Below are experts of layer 5 (counted from 0) of a mixture-of-experts language model. Rows are named router (the router's row for the expert), up (a neuron's input weights, with its number) and show model dimensions 256-287. Each number is 500 + 25 x the weight over its row's rms, rounded and kept within 0 to 999. Numbers have three digits each.
Before each expert's rows: "comes after" lists some tokens at least twice as common just before its tokens as in all text; "gets" lists some tokens that make up at least twice as much of what it gets as of all text. This comes from a sample of Wikipedia text that the model never trained on. Tokens count by the router's weight.

# expert 6
comes after: " | ", "1", "2", " ", "–", ", "
gets: "1", "2", "0", "3", "4", "6"
router:527481477516534507516506517487502443507487500503505490513463479534508513486444475484447536521482
up0:526520516505485456497527468539498523484509507455514538488531481487512475544507522500496525476504
up1:481515482493489480489538485519503513503498460498474518496470496521509487492511509450512531492474
up2:498495491513540493522498429535450477496493487479482443484465513480484488522509510498495521507482
up3:525529523497548505472504482432499490464519546478521503486524514477467502527530507488465463548509
up4:584492488498494510491496458527500493476462526465518508466506542482518487475452511534486532525475
up5:531471497484549514488518468529507488499478499486464490481517519522492559513500510511478497485483
up6:563543492460495569514494497503498503536465537471465525502500441527521507534502476448529469503445
up7:489471509517502549499531545494492524468524534501487511502524501522505523540479524469479528514536
up8:545483571513549483529499505457499493470518520500531510492461470504520484496460491539492488485491
up9:512473514484474475526490546453520465502477513511495470498525475444478533509472492487482489564517
up10:512497525447542504455424473469537539444491493474527490505506506527532497471495477503517489490509
up11:541495492538484522457448519506495482494461507487522485453509510526498519470534521493530481503483
up12:510482457510531510523511509482503489496503496498495468510486502523469499480501529508474537464522
up13:480561496467518468518478526514451501490499542508543498468543518517501526458515492566469479490525
up14:507512479551453514510488520531487487502444488534501493530504495483524484504498504489468512472518
up15:503504553531508518512514485493461511482501522538515497492532444496498499464502519520508494493540
up16:487538474491516507518517492530490505474471532500468535477512489547497498495536542466487500466499
up17:549520513512484492543531480513504543542501547480554472533507507471511480495535523478491497519455
up18:523447478476516471529460509495495540466487566478497472513533491477514483526512533471580507501479
up19:566543499524526560497501492483481512498490547508513457459458491534516482489529517521466492451518
up20:536512502500502515511565487490548485525502515530499526476539470490543493449455543516483519520489
up21:515507468483507531485504507534512487478458539461488522480490488485527522480512529480492513537511
up22:501497545495495472557489508456471491500502487482479485485512470508501517472499518537501495505502
up23:492460528479490503491470505511470500459504557535510500470490538476517494482526491454510501443508
up24:512502537520479507481454520533447498481466542481542472450505510462486555551492484517487492486497
up25:483472500544495479466526510464470495507476543483504508529496522460486460483529495486514469525488
up26:523507502449528497496488452495454467505473510491513549499435506515494474501530478500512522518521
up27:514508488519449484485517499539515469527502502516517501492516514487512488504513541498494486487469
up28:524488496515490537491499509471480499542507499471515508498513506499480477452482510466486524495463
up29:474504552490507509522527496532513494468526531530466509541495496491515467509485553508548538514505
up30:467509523508497492503532501508443515524504521542508512413496526452484464461502455481483567507479
up31:483502492505514503475525523497472489497473473458503508479519555427501464488502515456538473519555
up32:488470493471500528564546524509454468502462508469492556503523505525480505492482546465518461511492
up33:482492479495511495514501473522518486481511521538514511500523512549487522503447513507474497523533
up34:484466496492511481503490479517477511508523524511509526459460455490520482477511539510456456491485
up35:488507546499524540534462491504503497488460505508508512513517438545525540499472511492540507521509
up36:508486524524499551505520503503510500518483503527501482523509498524487510481508496513530517492456
up37:554479546505516497488511499440482494514524491480459510520502519499519485498538501484510461521482
up38:485535508487503508498505485525503509518457480508468500474489540516553477527499505493538527506501
up39:509523567502521482507507491493524487484502483523501498467525520477476525481465518499486538534420
up40:517513458521497494488525506490484459495488508520508543488517506525495512491500463514525506496498
up41:518488494514475490554464539521527535515471498495474525486487486480509526475499512486488523499503
up42:473504478538521492488532510521505509482515516477471508493540444512495499485495498502536500452517
up43:518497495520501495477440512518490486467543532491551546459521526481513525493506505537531523483491
up44:517482510444502490480503498500491509482543497485469530457456523520467516500507475481506506546507
up45:478500503507518486474533523503460493513529545511482549451457489446480491507500532469528463506499
up46:479498483490525512515502520538474484509462537517534486547533501524521471498449482509506506460455
up47:487490476529497514525531498508508485497489534538525497506481488491501490518497503483501499506515
up48:524424546487504518503480511546484494483515458507524468504485488508492484501482495476529491508490
up49:479544518520473507496489512516492491473522487524475496532482485446519540477491485536450494519525
up50:468533549484480449486471501514465482505485493503501543469502487476532459471507485499472520526533
up51:501465431486504502498523465467503476484484494475496528498480485490541508479483525480495465509485
up52:477472524492504519512528499473520521509458496467479481504498510454532488505471501446469526559494
up53:483489509478491492539493510494470504496476494537499501471520514482491498502511483539510503488519
up54:477492515494487489511519498491507496469441550478510510505484529509517507491526488529477460520508
up55:493520507505476483543467474518547502515494508487478504513514477486520511456477523550489521518521
up56:525482478475482525504484506536489476513477474492507465516515481488484511500555504460464516493488

# expert 1
comes after: "\n", "\n\n", " |", ".", ")", "=="
gets: "\n", "\n\n", "| ", " (", "==", "\""
router:497500485484513509501509523524531464547511479535497505445469479503493520496502522493522518504515
up0:493525548473520490498534498492501517504452483493561487505484526488512459500547524511460514515495
up1:516502459469507515493478541527546523511503519464458504535475491455505473486534483504497447495487
up2:491484523498460541499513517519491490536485528501488563477523491507509528519473499541495562497489
up3:506492504471480499518505459486487546489503464477485508513476519518498486525505532526461456580447
up4:508526522513526486489526516518546456493508515515477522520499489525521512475489500504519481534528
up5:536477492461504505529481437465548493487528509496463488470473490539502526474495491542507463496521
up6:494485467501518534453508502480492546517491486526499489466509464501475521523523512505450474527490
up7:502546460473521521552472503506560540522505468493496491508491447557542486471509494479555535520472
up8:485527514496456524528520509501490480458465503492492462513513481467493532569494511523466499515518
up9:505507510488510539502518514496490510492521492519507552509515512512469475509525539468498498449564
up10:514509506493514466527488476515517520496552499485478550503500490475534526465515536532501480507526
up11:468485453467483513504441526511525520476504492526514497494464537479513492482502503504544493519482
up12:547446456535477509513525502488500521484497505482510540513537509520530487514505544472502473502510
up13:523561447489500533527502509508511526460483481483498511524448466509503491503498516510495487523492
up14:512508519460447503502499546529479510508506485537501525515478492471509513473506473544539528487502
up15:477506507452477509538498473478533526466528493524484502515479522497522481483522484518553483497474
up16:506494527533500553487542500494514504485512542526466500472501507453502463510520559482503501487504
up17:483546527484522543514496516466494507485507522520480508542507490531490491473485495487506486511478
up18:497477521473514542500480467516460498512499512473501480472468490501472504475505503504533556510567
up19:498523512523502461515498555502439492468459508515491534499481495507510515494553522487495506537474
up20:501564537452488502468519492477500490507497528454532545520472511507508474495538491479499448511486
up21:523468504500537479501477468483536493472473516513527554508474479536480481530532523520434483493483
up22:490511487485478494507513519525458511460520476473486522471499497523506507523544497505501509535519
up23:512505543483515511548475466522478501525451510464564517538553516481543514492506510479517519483488
up24:533509514487511499467529522489486539534496468511525486497483510482492498468525546507494501521492
up25:514489471505477466506476506538451462537498480488485474500468527451496492474440506529473497535475
up26:469484496471483500501497480461532518521482496484454461499489510487504508461554514522516461528486
up27:489484521494520530493475471512518504507526463480558496483518477484479505467479495456460512502487
up28:489494506452464503519504517524522504504522515485483508495490490495477527504466457485530463511485
up29:527495498477533505488497483509538501505482494491472544510470486506495504480476532462553563527524
up30:507481520479498502476446477478493565494466500517522469480523524472536506515502518483496543488495
up31:516507434477537457482497520531515506496516501459459527507463530484509501512499581491535480468529
up32:464498513491478496474525503495466454488534504489501482477516488475506536466487492519507564493510
up33:509540502530473493540510536480500523517555453509492521504520531496477505498489520530504525520530
up34:463498521487477494507492480507483484513478466509508530498499513507550525522501490511477531470474
up35:494500439465503487525497521499503530496486467510511544523505514476507461497491492468518515446443
up36:519504504479470512538508468500484467518492494506484512545475485505512523456495505483508504488496
up37:510510496499505511472502448477547491500485507497534481499544476504508489476457548485491500497492
up38:501515537490483490516495526501490514472475503492522531458522478511502514518450543522499483522510
up39:473509526515478506477472469548450511518508511517491501469484468480525512502531474510521514529533
up40:499535472473481526524492506500498476487518538484490522494534468470476499477515462561517520530530
up41:512515517492483484515501553505479479485494498495493529461490505493511554530471500501505498504542
up42:501492486482486464499537489518489533518522516533516494482497477476518490513486523497506532537541
up43:476489496502537474422464500510500480482460499535468541467487552538490500507523526522506446445527
up44:530474498508447538569516496504512503499508496511477487479569518503474516526525500542543477466518
up45:532464501498496510471480521514510496484535519481440512478462521447461540503451550504518508521529
up46:506531521502531507519558502466571519532514504499473542529503451491499475507461483505489505509531
up47:496492565470476497489501525533491503502467510559489501467515475477478486545508494511537508532502
up48:492475513456488515521461493499501496508487536514497529480489497486522520482532480499523483482482
up49:482533484464516573515481514522516532488486514485516454516439488452500558502528487481511470504497
up50:497508533523468509531456515487473495524487509491545511493501510532498483514524505479524468522536
up51:513516531499476513494495518511465478487458547490467452516507456463470507469552493482531511486502
up52:473521469489514502517478476480480532494534486528465490495542489494511443442514517521491479472517
up53:487532482494476520502486540450515520483471490547481511498518494511522514482513513519483500496480
up54:476528503484540522529519471529485484545490502494484504460525516479481456491528479525504534509499
up55:456520447473489505508529499520472505492505550501504498494519519497456444453512539529508519533536
up56:518497475482489484495466544536500522503491470545526516482482536521464477535492530441484528490512

# expert 13
comes after: " | ", " ", "| ", "–", " (", ", "
gets: "2", "4", "5", "3", "6", "7"
router:515465491518536496498509539485501454514514501521484517534462491523517507478436472491464488524487
up0:478508476490517513500508480497471489459436486519505528483523526495521512472531528491513483464515
up1:451533460493455519514503479547478497500526483538564469516487519497527481475479537503551500504475
up2:498539485514542504509578446492551512506526520538491513471466519549465472502521469502494477541487
up3:439476502488509463485514504478491500470464472516541497482457519529532473503496480478442559502439
up4:516483513510465543499496558563491518492531489465507500465487507541485533461501484494530489567484
up5:529491515483512493528538503465490507494456491535529516522497523498527451487504512517478489495456
up6:510507471497497503505535536501479485460532509516515529499487480466492438462474523541511482461488
up7:535522537523514497480497556530473512494483524518525506527528462479450507462494516454526495502482
up8:526486507522508491524483487513483489475504534532503499509504500500500529476514488546518502511515
up9:490427494501452501471521516532519537495529464523512468488506476495498485502449498514560509475491
up10:514470472517477467494510487464525511494480498528524492532493541446502546460464502491508489504489
up11:489471503489512490554530519521486456442500479499485540502503507536475499466520484475484473525511
up12:523474499534500511464471486508460473495526532505504491457515499437485456533528465545525546528511
up13:485507554504529484531493535521471486479507501500545542534536498513565450491530483453480528540482
up14:467520486465524500553480505521490506489491547491499514500457484521494476445513460530482459551516
up15:507518499485462495500480467488499480488517569461514517474489533516475465507513519566497485515515
up16:507473530502481502558515498525499496502493508496494501481500519518471520496501498490469468500524
up17:531483470506468498473496533493506472460536463501497496473486492529480499462515489466482495515521
up18:506523481488522499532464492521484534461529455544548528480500529519510478493517538531547475514542
up19:503501482484494508493489460505525492470534512509449491543495473479461533475498537542529469533478
up20:459506498504485508503498484499514491464499508526544482502469518509528483535475501510523528518485
up21:506501537509488546484512485471490519428485501519496493529512514466519491493521489507488508491478
up22:481499502547502471484514511516504528482532462563504551481476505504525439443460502491526513526485
up23:484514521483499434521525460507498525492501461566522526498490497517512517537509514535530451515534
up24:488528497529523500505488526508482478491524503516504492425490500470460462489534513465506467488522
up25:514516443516453493506464515432515468544484497431482484482499518457508503515552513513543528496480
up26:462500506523551503492467503511522464466522483490477479498532466530467495494532508504520468461495
up27:456451516541496473505505577526454509516534511534507474467476500494483494487477525516477492514503
up28:529488480498481472540472498506540533527457488438490497477484481470487487473529498507515509482481
up29:503491491525487498474511542518499517476546477490521500502471494461471473422505482511511537476499
up30:525501443504493501557516515518515484483497530499466511518505465541520526473470535522484461517504
up31:510496471482514475522530462500521486522519515515479526470500512488549538486458517452524499496496
up32:502491489544512476476477511528471495502472526489533509503513508479542490506564474508500500465473
up33:451503457472505488479495493502462483541493534519486485488503525517525488510501520521495519485535
up34:505443504489491481533455484495540515472495481510493583497505487518546511502488513471466491545479
up35:523482462477503502505525488478503509538537519519503465496505521496502471454507498541521455476528
up36:491471468478537468508465498519494467507500500485469497477510544519478502519538536501537466513482
up37:481475513536481517493549510522482523488512510514538464499534488509483487454510529472544478483510
up38:497501490532515445502481482525469489469468512487496522467502530475490492454509472520507495497494
up39:507480495447516506531532523561455494544457518507498477515482509521467457469474533449515473510493
up40:520439454489471482538487522469523522503457495490480505540460555545484511510484495503461489539481
up41:504504511499521480463449492518506534480516478492467518503528467507490530539481501483559453551505
up42:459507480546528498528524503483486519460497527514458540486498507516498529519517493497490548448507
up43:530543501461554473515564515487482467518508548491495510436512511482528434470491467520498505502530
up44:456489455512513525489522525536514508505543492500489534486481504548484483497466506516524526521509
up45:523537551526498507491500552481555459460507513501466525481494516464494480475492520457518505531501
up46:479531465520518418468490542514492498483518516491528518478466549460507496481508504481554510500538
up47:522541525456480512525474525506494494465515543519528517494519494517503446527444507487498486468485
up48:544470495461462492489526489522496494514522503536510521536513483465530481499509506490503473470507
up49:495516503514544461495477510493459471535500521502480523521504502534469492556523490523537481479491
up50:490522548500527485478523518517429510497538496520505515493525516498461501517484511427486473498490
up51:481494486513520527482499515475445520476530497506530547522526539505538435487481531518484479480511
up52:483502470542502485452468554533511534503547513515504564496494481467559491491454534526504537455477
up53:510514526519542479502546477482457517483498472546500547489510488501520511455507470501506522507483
up54:463529545465519495486502459491484545532483498518474488515488519467445488483532552503495513529563
up55:521488476477519489476505461509495518453482516532511512533504493471514468474528517486518510498526
up56:515512518523512509512508499508460489501491496511517550489558468433493487497508527455517467507521